From a checkpoint of a small mixture-of-experts model trained on Wikipedia: 163M parameters.
Below are experts of layer 17 (counted from 0) of a mixture-of-experts language model. Rows are named gate (a neuron's input weights, with its number), up (a neuron's input weights, with its number) and show model dimensions 128-255. Each number is 128 + 24 x the weight over its row's rms, rounded and kept within 0 to 255. Numbers have three digits each.
Before each expert's rows: "mostly gets" lists some tokens that are sent to it at least half of the time. This comes from a sample of Wikipedia text that the model never trained on.

# expert 0
mostly gets: " Candidate", " Award", " Best", " social", " Votes", " Act"
gate0:144110106108151155109122138088121136110089124173141136151092119105167149137120135121119123115158171122162168120136128136148067145122163113142090138139121142087118148138146115142113143120119108115133140137139125089119136123131117111066133096128176067136140170089097102112182119094120086110156132101138129146104143128095126118133162102124202137142113159123132109117122156138158100098164
up0:072128133127140149177119173138152150132140116166169105087146136143127116148101136167123132106155143120121100165125121131119111135119107145111133136138097130106075147125109108156149087125115133116162121108138094141144148136121113139107112128175097119104116111108140127138122134091102099149107129107156118137148130143128129111095102134090139114109153129096148122111121121140155133129099
gate1:140147149124098151137150137124098134095152117140157089084127135110128130171115148124093101141126096148148142117114176125154123125123095133121130139140139162163114105113100137154129144131131112135101139141097128117137144092111099148145132153116129139107113180122143123137142122087135124093110131072130136164145169155165092098154164109135122122148178166132067120163143080157087114144148
up1:095135119176146099118126114106120099100108129165140138142146142128160089124161119134148142141137137107102145125159120120105144137092147120122140125157111094092128158167110142089149121130107091112124137118124120088119128123149143098095158124090138087112110126146139129100123078128108169116128148140134173122130140124089139124109062119105121151119084129113111141067128152116139135145107
gate2:145103120099104123143083142101103111147093126153087108155093104120184096123163181122120137167181137139160149117152094149073097114112112130095168154099068158125117082072173179148099163135108147121126122115120147169106111114106138156127122140093118143117093123137126144150109086135126106076132143142127123125146132073136116121129159168149138152113123126136125089133128132158105128113112
up2:127109089117084124134138134118140118152149114143098169139138110157145096076094130148117127128135153126157145113152128140103139119156144133142121117147108106122148165113144159162165126165165142131075086152140148159136087134140118124139117146108135098114102097054110088140112195111140130110171122124129129157116166145138105130103071115132104140104141151085169136160139114125152117122121

# expert 2
mostly gets: " −", "°N", "″N", " total", "|---|---|---|---|\n", " census"
gate0:106115119162159150120151103173143123145132086118150139142162147158161119155114134128158108152145170145154099147154107159096122116139136102096118146093137132090133097161130146087142083127147178119169138136133120137137126133122155132116107118096073145151144184185170132112172164134094129129158130111111137111088084103132164121153137132112116175140115085112097106141127120109131145119080
up0:106137108111115115108118094126090139157156107145128121126121099103151127126136111146136142144154104130150158127085176135177113113091144104111110153137149102135124127127131110131206131082090149120126141131132133119101110127085129156103101110091102126087098119122124174138099147097155088093164108152126147124147111122125160084145129152135099115146090132144152175167103154108107127110154
gate1:116130115179133145171140107116133165137106140125130130132184140079139133165123100143131107116145108115107121112122112149151103102134151151142100099186106176097136112111138136130142070142173119132144134162135129113084148073147151137121140119130114125140108096132148135182121094150110092140110108127135147120130134152104094150133123137107102114171128168087154102090167094165128140112116
up1:112079138117151146086143128157111132173106150145163108111109130100123107116081147139142161164186100157146116120171121139124119144087145153155130191123131156090156122120121091132151132139168116163099100081171120151146176127127095115086120113125144131161153118114117170171098123139101160117142085127150130113157096146152137105130117106154093146142112119112146098130155124166125117125146
gate2:091124113110141156154125160108155151121119180129144187084145169146139139143123147135152131145175120109112111131093150110163153079094164160127113151128104175104144121146142155131096098141134104164110115140133154117090113106148115139110135114132131102108164132091111078151118134174117150157151124122104117105122109141075100135151104136116129169109134121116143108117161167153132131103137
up2:088133175152140105073130111123103138132108176144173104147133114126164108089111164090117132138149118153148155132122144090138101151069131151105156132132139124101159130159110113078131103117117112126144095147160126145142121159094107066135121090185132185147101119127110133130118151115099146103103103113053062133161147150165147148164128149128110114129126134157078101121139149089185172162145

# expert 1
mostly gets: " vocals", " many", " two", " Animalia", " Synonyms", " four"
gate0:134157062144135149108114123137131165156084164123102128120109141154148156106153138171184097110114144159110145162126141164095142155124115118140105118113140126140104145129162123121092145114093111080152145108156163129120134151116113154103098141133159168154107101152116158160114099117128164125149159171150100136115118142129099157113085090104115127150114128138116070170129109131170126128140
up0:159150139171126136112153131142130100132132153112131140112105145131155083108128133121105120189122087144103127119131113173118097143104137124140117128120140077116139154135121095126155139141114131127176148100112129124105162135097140118091098123117106123139119105103094109129103162083086114143132102145152110124099107095162090129097130101114097091148147165141147127112121110116164145146119
gate1:121106150118145136127119098145130128137101107120161122137146107134118116117110169105147131103086141106137125174168119111080155157148130146155122092156129162143151130118128171146136160103163112119090107124149133110104184150124138104106134100082142115100133120120157124106138159128115097095151162082127053172153126150127136126147139165115114137119131169138112152095163110109155151141127
up1:146133168147109128141135111097112102128135157125154116131170127138157129077116081100126084143127131123142123167103132122105199099118116148148148161151145106125106137111144147134121139081123159128108152132064136115131134143146117099156135109157144134113126138158147174107148126108150110130155140141128164091147130130120132106133107152138119092124111155123101111122178133121150105078129
gate2:142141158120121099161086185171126103156126124139115146110137114129140104136135072127135140139091156121124143145138150110166150164144108128156146132149107128096149073134142111092133109108130150099140110148136128147118132148104143113124124144116097127133148138136120138159163138121140170082134142182089142065112164118117130140131127126126107161184115160108138079095143097139112139085127
up2:152098138129131147168134110129118100147137145110121124125167124118154118120136115135163084142144142114128149075132105184076129128106122119132149115122131146130102126166171166107107101098101114133136142126134114109130121144120128141101161118150131101154143097101120151114137105152147175163173127104114133115126144101124161097142165123090153150116133115131102138102145129144141095104142

# expert 4
mostly gets: "197", "198", "195", "194", "199", "196"
gate0:092082168128179114125162131181113146116139066123088111117124106114118165150113134152125136143156149081137149106109141159110158153088153167114126144109127151104131141188125127123155132123137116122136148133142091086164136096149159122120142122125115111116135132101141122124107127154156158191117117139177122132114110163161104109086107131145097158125111158146065136145178156097131163146095
up0:120093147172115144096095151153135124145083094116143139119124114131104118134117113115108142104182067128125162145115172150116132149121138111081136157126081150129121130165117137139145097125138110096101097117154110134112173108133133111121152151087145174138141129101127139152107103117108139149101180113128106139109103134151135095094150097184137152105108112101109173153141137135136132149084
gate1:132125121125108148166105157081117136155174142136121140100138158177143117109119178146168168153149074134147165127084085171137115095124143114074130105119110139079148114169119162096125134162133137181156123146132150115101115116121109177106151127089144156121114120110146149115150147159138115148135118157088126140090124108122093134133128149128127117115147101189127158115146093133111141127111
up1:142123114141134122111141125130135157102115123107094101101123158134153133151084126160124127127102141146119121143117131112155127135141090162145120067148094166180103138133099124125131150104091143126102170143107093107149126114144172130104133155126097110144119136168144163143189147134139122115154118135136109139108125113111192164137116119127146153122123144150120102142170081121112117155139
gate2:151147137108131107081127114097130077153118156105155120119131160110150166101146149108123178114148124118167079109093143134127127132141123137128139136116137107133160115156128148118128125105078112104160127106123134147171161130099114147089131138140131152106102154125134096106122143141101177119148112104127157107113150107123105122115116161114156137133126149152108108121090136113135139100137
up2:091130113095132104118106128122156149154105114098102130114138144148138093105124127100091105132149136115156090136129136110122123098145152156136135125168113134138142128159123161154152113141134134128178142133123145122094147125150138076100145096139103138143116122106146102132127145114162168138125111162104106145149117149125117097163085146145177133087092145125117134065144171165148188158129

# expert 3
mostly gets: " became", " began", " However", " took", " where", " named"
gate0:162118115119152143121113130139105141144185137089146100110095138153112120177125148070135078149127133124152134134099145114148128128168124180142113123152103132078173181156161164167161109123111139128166129149142132135107099125141139127133103092151107134126152147136175112125094101125149146088102122106089151126125140164113146149113114140181121100100153134151120134124125116159097109142128
up0:138161166126113169167135131110105161127125097133157135168097118165165130147125084183147155136129142129131140108140116098113083136121145156107150170127094146068124133107114093109104176138158106152188148122142141081128144128142123119107133149131137169141125122131181149177136100127151107124123161122132163149153120116117108124115121083145164121109106119134088134179105131113125148108121
gate1:145124129090116119163097155136167123093125073119149085117104146108166151115160072109139108125143153069147137141128088130109165132144123103128122155119119134095145135093106155114081130148131072116127180133154103121167118140123138103091118119161101139152178170117148114144119140132171145115109131148113141080132146157130108119116152124138091132149110077172125108096085122166144103168140
up1:145148107153137115097127093104120134153097172143092131125144108071135093113147123095105120131136130113106142139139091146140124105090140090077102141171090137144133153204155110112159079118127141127124098139153124129114150104102133123089112121141134117101134139068112125165130104121128122160108145110108122167156130137107169112108126102124112154165120161145148102101097115170154103151151
gate2:119154162124153119082155117179107132133144120115161164096096174107093153127077168097125138090132124115128145104143153114122109119114171167116139128141121096147114153122116160159103134120131156126116143104111114137185109092103134147122164130108114145106155154161114072170102144106135104119106145106134146107111161143157163135121112131116143143125170105123141093143162133133078147106143
up2:105119115101125132161162132099143121150137101105088166122162129142133115158134114113138081132090121114100115091122151140100148139162145118137124147093126127121094174125080149192139163144119141183139105125133088146131063120151151186143100143093156117108105126108111136089140064104134120097168117136114136136089148121106117125135085134099098116133121121161098094099142088134104099087079

# expert 5
mostly gets: " Michael", " Chris", " Mike", " Steve", " Bob", " Daniel"
gate0:089118117163108146123157141126149149104084114117115115139141117137107132160107115117183130125131138105103118130097146162139115117110136137145113138097127140127137053126093134136136115115104078108121119138131177104120087159133132188114140155125138150114149146171123117146122115156156151077144131117120085144180119158141143143126129169101099142149156122079162144117108138116119109117119
up0:127132171103154144094121116168156114089100090140080145121163114101114129105077143163189101129117127112137113087129144109122138089137142082167116107101128133147111140135132111099130117117128107128121157129145145146109115130120131135127131137089186120152129106142133104136133121164183182123100146125158106108118131140096136165069124099160117174107147145140089127165124142141097133118144
gate1:155119137147139156119119122080117154150116119150130161096104096169113096128121137142129121129141104148090172146127110118152155171109158146077122120131121124081133187094163146158106120121162128132120096141110090134111092166133148119110097175107130112080111167129109085116102187119122153117108113125154150160137130164142093130149130117114111149129149114128163156096138140124134127076177
up1:122137127113159105119123142099130134084127116124146125128172113095127152106109155116128176142134108111155100139153121161112187126134149155180127123144112111106103113078141116142112135126153068110121098154164131114139179091141153137146120099089127164082167106149147148124135148084132149122157149137163104149130094137111138133123093151148158104129143164104111130091106103135128155142122
gate2:121096148123117154106122106151129115095143159133168144140136107100151146134121100131106100110131125105160158070105168133148171112161174117115088121148130131165133074135089092166134139099141120101084094112130096108139138128172120134140111102132137105115213138145119140134153127124142108153151112114195163155098131162137113121106146159141115142115128139117094104094115138120129119080203
up2:150117123143147108148106104112087139101135110095161120120181138109156088117160166134130122125138116149119142116145091074148151111112119116096080133106162147113120170123135154114130121148128177089119140154160111165157139116136144109140137156161138127115153135168119149170094137115122110113162112095112145106168126105115115138158120109120112104159154110133143124098101125090129121126149